Experts of a small language model.
Experts: 128 SwiGLU neurons an expert, 2 picks a token.
Below are experts of layer 3 (counted from 0) of a mixture-of-experts language model. Rows are named router (the router's row for the expert) and show model dimensions 0-127. Each number is 500 + 25 x the weight over its row's rms, rounded and kept within 0 to 999. Numbers have three digits each.
After each expert's rows: a language model's description of what the expert responds to; "gets" lists some tokens that make up at least twice as much of what it gets as of all text. This comes from a sample of Wikipedia text that the model never trained on. Tokens count by the router's weight.

# expert 42
router:514483505497506471479478498514496508498496491526535496544481466495455515482509499483530507482502519512472499508480475476480535524464540486538503518505509540504527470489471480469488514516540544518520538554522504490507503481513479484491544498528459494500508531534507467499477513525547486519556509546521468505482533413573473514476504482499480472512488488508500499487499506463452506521485
Description: Ordinal suffixes and compass words. Ordinal endings th, st, nd, rd after numbers, as in 10th Marines, th inside names like McCar+th+y, and North, South, East, West.
gets: "th", "st", "nd", "ath", " North", "rd"

# expert 9
router:487545475466490474521494532499531459527540495488464505473522482464501472520550529504495533499461504501516455544476506536459460506457514449473486457520517486519524479488522498501482500456514493483514489490497511477489478547548470504495482488518513512485533496448513535472466463506484491506456484498495470534503513506507540537510482495521501463482535513490485531470508492507493498443511
Description: Determiners and possessives. Articles, possessives and small number words starting a noun phrase, often after of, is or with, such as a, his, their, several, two.
gets: " a", " his", " an", " the", " two", " one"

# expert 15
router:476466491472483523465486495458501499492474462515470411461455463523518490496472504521518502495513492462503524522453509491470478542504518523493510489527505455480518500510505482496472549498529420484542533511497492535496521505484530461479499498486505497488483471464474508487496508507525487508505487506541522527536501512432521534528468470464484515494494503473472494497514491507520485503507
Description: Capitalized name openings. First pieces of capitalized names of places, people and teams, often in lists, such as Sur-rey, Mar, Per-th, Fer-dinand.
gets: "ur", " U", "t", " Mar", " O", " Ar"

# expert 26
router:527490488537512508510474485489485484522517480465534483482432540453550541486529478517537500508491476493515519510487551480530503479488508530530530517498500518466541494514539545523490522501492544471521496478496503501469510526452471560455504503487507509504485474474481461495465516505528500503486486509468486506530482522513488496447500467462481511500474488493481526524454494459502535484529
Description: Month names. Month names in dates, such as 29 May 1973, in October 2010, and birth–death spans in biographies and match records.
gets: " May", " March", " August", " June", " September", " December"

# expert 29
router:496484496506507484473473508500502528461521515509496444527508549484536523485534472478517494503499505520534519534483517498525481504497470521427511468512521518512522537484484536501479501461463499496517518513518471480454524485471557493461501526530550442488554538477482513525522533535445535512487509520523480504511456491491494521500461518506466482518488482531484487506524488491503501508525
Description: Word-initial consonant pieces. Lone initial consonant pieces starting lowercase or capitalized words, such as l in two-litre, Ch in Chronicle, ch in chief, d, s.
gets: " L", " s", " l", " d", " Ch", " p"

# expert 13
router:503494520494461510473519560503453489502484527531492450503482440464484486491519487476532471522510488476482467541506477502516507522518506532474520491492512499541471515495493540488483517484513526462503541515473510514450543485489546507499477476555495527499527539467518522458502500480491511478479467491495508494498471488507534480579504495467543487497479512519486484505501534519499529511543
Description: Name-initial capitals. Single capital letters starting a proper name split into pieces, after a space or quote, as in P-etty, W-ervik, R-ashad.
gets: " P", " D", " B", " H", " T", " W"

# expert 55
router:473519498482417536533526478502457481507475508489522462496508496479484506488486452470508502500516468511451512525502508461487474535500475487492517545473518509496532511476516502529477446488515437482474472462517481497530457531529509501520487513495540529484494484515479522495478503495527500504527455475492452521480505501516450522514519535530531490495470529484536536502471508513483523468497
Description: Line and row ends. Newline tokens ending lines, especially pipe-plus-newline closing table rows, and newlines after closing parentheses or periods in lists.
gets: "\n", " |\n", "\n\n", ")\n", ".\n\n", ".\n"

# expert 48
router:455515496484459472500458523455491524477502522490504524520504461496460463489549464472502467465511523540485525477516497504492503481493466539520480524518524487458512497504500462493506482504528525465485498491504479537505512486496504500515534524518533530549492513515483482530444495508535508478491472444509528471458484466501486449460499465547475540528487531483512514500498484482500505479541
Description: Sentence-ending periods. Full stops ending sentences, often after a number like aged 80. or after a date, plus ")." and "." endings and Preceded in succession boxes.
gets: ".", ").", "\".", ".\n\n", ".\"", " ."

# expert 19
router:525496493512471469484494481460485487524517467481505524487524531524534520495524477469439483504499525492526500482531495468459476519513482505519516463440527540523504529494530505514504488471518458485528545490528480523478486486526557567504530490523495528474504518543490524480543521511469511519537495485512451496506438537477494475504475493479509492511503461532493490503472490521492524517507
Description: M and S pieces. Pieces with m, M, S, K, G in unusual or foreign words and names, like Isodes-m-ic, abys-m-al, Mal, Kh, Bh.
gets: "m", " M", " S", " m", " K", " G"

# expert 32
router:510475479543465471545486501482544502495497465503531515446498467468503484497533465477494493511446527502463527498554464498509517501509439491499502463529496504493456451490470510535461544513466516529492480547534476532498528541499489504502526498503473503531539495545523503491530523522506514529485492531465492484511522505474500492505493481468463507529488490533485469510486477518508477487476
Description: Table row pipes. The pipe opening a new table row, especially in election, sports and results tables; also the letter k within names like Vivek, Akkadian.
gets: "|", "k", "h", "=", "sk", "ak"

# expert 51
router:527494475528493456445513473472465503449489474462488456487476450475528516499532503572517518542524517496469482494504485478478496494536521512478451520473520509515489483498509474499544500485500512533516487489508521503466501482461534495490497522516517490457545530479482489477523540502451489529530475492476488499519510480482531517464455517494508511478523483499488540542520507519505515548509
Description: Word-initial consonant pieces. Short first letters or consonant clusters beginning a split word, mostly lowercase, such as t-ram, t-exts, f, g, sp, infl-icted.
gets: " f", " t", " F", " g", " p", " st"

# expert 6
router:526507544514508528509506500516524507517499492475459471460494457484486527511507451475486474497512470468500523523449540490503546479457520531517517545507486526530498537488513480504478489483502524517536513536498490540458535458500504488493517482475491466549518523534511498487493477508447493528533500498536457476487544547465526501483485524478470500542501508503523457525495533484503486479490
Description: Consonant-led word pieces. Short consonant pieces inside or starting words and names, such as l in inlaid or Teplice, ar, ill, pr, b, Par.
gets: "l", "b", "ar", "r", "it", "ill"

# expert 22
router:507526502495483467510542509495475519553473533503515549485516444530542510519485489476453513536514513511520511497493472500530526495487479501529502495487496465494504522476518457499507534521512480510486494540495508506516518516536463512457535538518524502482501523448440486543492479494502492490459500520534551518518518527507473503527560538484524500483516526540491470502489507501540532546509
Description: Vowel-ending name pieces. Final pieces ending in a vowel in names and foreign words, like Attle-e, Lyc-ra, Gu-ava, V-ara, -ina and -ana endings.
gets: "a", "o", "e", "ra", "ne", "ine"

# expert 1
router:512511507537511497504480542507478518526463462492511505484518521496456482503502501480518490494482466548523471537522526504486492541498515519516495509520465509526479490547532437475503525522479492473477476463451481520512501534507515491526449537527552503508515496534467485497478521482543497484457499498438526501463450518508508515501542510509528458519475476498506504509464497530450498495506
Description: Section heading ends. Closing equals-sign-plus-newline tokens ending wiki section headings like ==Career==, ==Description==, plus sentence-final periods before paragraph breaks.
gets: ".\n\n", "==\n", " ==\n", "==\n\n", "===\n", "===\n\n"

# expert 59
router:518532511479472492495496515464552503457484518481478515529499468512474514488545450480522511520480501526462470491529514528492482465518487519454501455515514530534525510505476541523557512538482530517488507460463517460512539502544518531513493525493517505470453520484459481533502491490473491473495511500496512533509510472519441478497474460500507526494510520489519470474490534486505500498552
Description: Commas in prose. Commas in running text and dates, after weekdays, places, list items and clauses, such as Friday, Chalcis, and sometimes and.
gets: ",", "),", ";", "\",", ".,", " –"

# expert 37
router:490485516483507513452476520551489521513462527511486474499511502546470495554473516520468473436481513479444504498478552490474496468535469500536515495526535530499517507470537523483437489501528501524483507481518503517497502494448489538507493523522489499507483475507527486482509534464503528516493502492537500483511497512479498488471482495527513457486450460485491496494506499464466470440483
Description: Early word pieces. Second or early pieces of words after a one-letter start, like b-on-us, b-ut, B-ec-ause, and prefixes un, con, pro, inter.
gets: " ", " un", "un", "é", " con", "ou"

# expert 10
router:525530487460526506527484495472543512475461521522493531489505515478503484565478496463486515482479511522486462465486482518491479498490501540480516462539530539518479535504507542507512454510483560516494518532493517484483526497511551461517502527475465496472522472507462492501483524506465501517507511506477448507489506525530491505555502471534471494531510534504516511548473478476486469491537
Description: Coordinating conjunctions. Coordinators and list joiners between items or clauses, mostly and, plus or, commas, ampersands, slashes and all in all-time.
gets: " and", " or", ",", " &", " to", " all"

# expert 2
router:512494539476487506467462572527497509456489533472507505503503549508519475489472442526536492463543505518492489493541534501510487496531521467538509520500482548496491472463465482504506535466487481511530502498531512475493500515529508532525503468503479519539536495541492490465511523515528532476509498514504484506498480536460526530518505510523487492517514530508569518465480506520494492458525
Description: Opening brackets and quotes. Opening punctuation starting a gloss, aside or heading: parentheses, quote marks, == section markers, brackets, $ and _{ in math.
gets: " (", " \"", "==", "===", "(", " '"

# expert 5
router:501526503502524517515523491525491511512478463479513450546542499526495524501485508494486491490510524515507489497490507497508508474497479514518477493490534483498525503469513500493465548524482469494465514502506464537535572486457528544460479500516502474526495529516461488473442505492451461482499526521511502439513532502524483476479456519472501545479487509516501461506462512531440471523510
Description: Surname middle pieces. Word-piece fragments inside personal names, mostly surnames, after a first capital piece, such as St-eh-lin, H-oll-iday, Christ-oph, O'D-onn-ell.
gets: "h", "g", "j", " H", "ag", "ah"

# expert 33
router:527473520531509515456492511478532479488484511509510537511464535498533461466541516496462549524521529447488476489521530506559492500473447432554518546524504475478524490505473508525529505497518476495513548515519460539529520478498556477498494531471512519506479476491484506494494514532499517515522485541516484501516489502498531496527526498459520499506492515514499537513479480513524514515510
Description: Non-Latin script bytes. Byte pieces of Chinese, Japanese, Thai and Cyrillic text, plus short pieces inside foreign names in tables, such as Hav-enga, Pri-est.
gets: "u", "le", "ov", " Gu", " Me", " Be"

# expert 12
router:494516445469513529487494474508546536482509507535542494486458552492522450480487482484516466527502512501485531479498518467562514503503494505500473506527493529491476436522491514503518509511505505535522523527519493530523482511511468543509462533490504525463555446528498477535502495464507463510474504534506476495475516525532503516447514513506524497498502494500472524493487475468518536539490
Description: Digits and accented names. Single digits in years, scores and table cells like 200+7 or 20–9, plus pieces of accented Spanish, Hungarian or Slavic place names such as Pú+c+uro.
gets: "1", "3", "2", "0", "4", "5"

# expert 14
router:461507524514505456485482513476465479470478520488512496467508549498554539526474468510526492506497515452508545501447467490506494495515522493485458486539457498499485492523473528496449489507513525529525518470457459499501535490508537504515491478510472491512503493496518495536487506489542510499509505511459538495470516532542508531478463508522478493517474555443503510493499489486555503488461
Description: Prepositions and auxiliaries. Sentence-level prepositions and auxiliaries starting a phrase or clause, such as in, on, from, under, had, has, often sentence-initial In.
gets: " in", " on", " In", "In", " had", " has"

# expert 63
router:515522463517500532480515475534504473529529493511457512528469535525491533512501474539554506472497510502551491538509486516515490513460551467463467482508515489515522525506496533453471531462457498474548480502519505497508483493472499487521486526485489505480488510524479506476486512483474491493496556462509527545521493480547529544481525481487515456479526475488490518483564484491476495512494
Description: Ordinal and rank modifiers. Ordinals and ranking adjectives before a noun, often in sports or institution names, such as first, second, top scorer, silver medalist, United.
gets: " first", " United", " second", " National", " former", " final"

# expert 28
router:528566507493495494529531534514469502468502501459523545529520471518462450487463479471490450480502503504504535535510531449509503500536511561538505495505492503538473474484499460472502502503503539491447520494499518491508498509454533531498524525505475515552525515508499492489476473495509513497511496533457533509476470488521495512502509513462463482489485505506510531535496461496519528533462
Description: Acronym capital letters. Single capital letters or letter pairs inside acronyms, codes and model numbers, as in ITTF, WTF, CHF, UB40, SBG700.
gets: "f", "F", "C", "S", "E", "B"

# expert 56
router:471520533472515528538503476497530509518457547540520532481514460521489504481463526506483466499502508543488512472479518501524486525513533480495502496493503450533462463492511505493471521470486516460500493525480582484511463485483444515538501531549490498478454543508489475526496503526507499523483499473464508527518532526479486471485553530529492509499522495517492520479491501483523529483501
Description: Digits and place names. Single digits in numbers, years and designations (type 2, Squadron 3, Hot 100), and place-name parts like York, Orleans, Europe, Carolina.
gets: "2", "1", "ia", "0", "ro", "3"

# expert 30
router:505497527519495478521482519473472464470497529513482527501493480474510475532523507516492507462458515478490499537456521501519490504469509513470482457493523510541466490536493502487500483506524498527463499517479550466494492476551471481526470468521490511516461506523516490535500505482524501471478474446553489534464507530519510467531475505541541518499518560490516474558496495499483471451487
Description: Prepositions after verbs. Prepositions and linking words after a verb or phrase in running prose, such as to, of, with, by, including, against, as in such as.
gets: " to", " of", " with", " for", " by", " from"

# expert 62
router:525471521526509504538483499475481488478507505489532504502512538496493502481507490513470478455493531532498505487458534484515531501487515515469458466506522516497494539502438469460549499532470523492513495477524482514519531498521495482480457519499482519511450491524539535526514505468481470516494466538517502493453551502510484558519449529510487540494460525506515492539472486489534484538503
Description: Prepositions after nouns. Prepositions linking a title or noun to its complement, mostly of, plus from, for, in, as in Bishop of Sacramento, Lord Mayor of London.
gets: " of", " in", " from", " for", " de", " on"

# expert 25
router:482459534525511493525478498513459510524529485464541495485533468493496527528476479456486475461502505547527502476483482504530502457543531513477471493491525516501529502463531535506493527521510456490515491540506496464518513496451529503495508495509464536540473502486503492484522524499514553529481508527545505524502534499515556475483480478530485511483523502518539560497534527492476514529515
Description: List line bullets. Hyphen bullet starting a new line in infobox-style lists (Authority:, Length:, Champions:), plus pipe symbols starting table rows.
gets: "-", "|", " -", " •", "=", " rep"

# expert 21
router:493465524486508544526500467489478506491524428471529480479517515502515501492489515484482505524539459501479520462507532471501509446473505496443471461499535514495476529525480453513552503491515530482474491500499504532487501504478476529489483502511494460507517517535498473544470465525513509504545514466482448497505480540479540504508500481452440512499521495526462508472482500481490508474490
Description: At, al, rare name pieces. The word at, Arabic al/Al, and inner pieces of foreign names, especially z, such as Saly-z-yn, Ora-z-io, Muham-med, Columb-ine.
gets: " at", "z", "ig", " Al", " al", "v"

# expert 20
router:536505512499495533471522493479471510539515467524509516497508499494489530514503508506472504493523490533543515486537501524515527507486506475480482509491488443467504443492436459517533545519559512527520532515480503516459501521539515461543522541476528472462522474472479500519511435486524494514491490495519515478515503513543451501467482469475522525540479484513502482478479509525524507492501
Description: Personal name pieces. Common first names like John, David, William, and word pieces inside surnames and foreign proper names, such as -son, -ton, -ley, -bury.
gets: "on", " John", "man", "ton", "son", "an"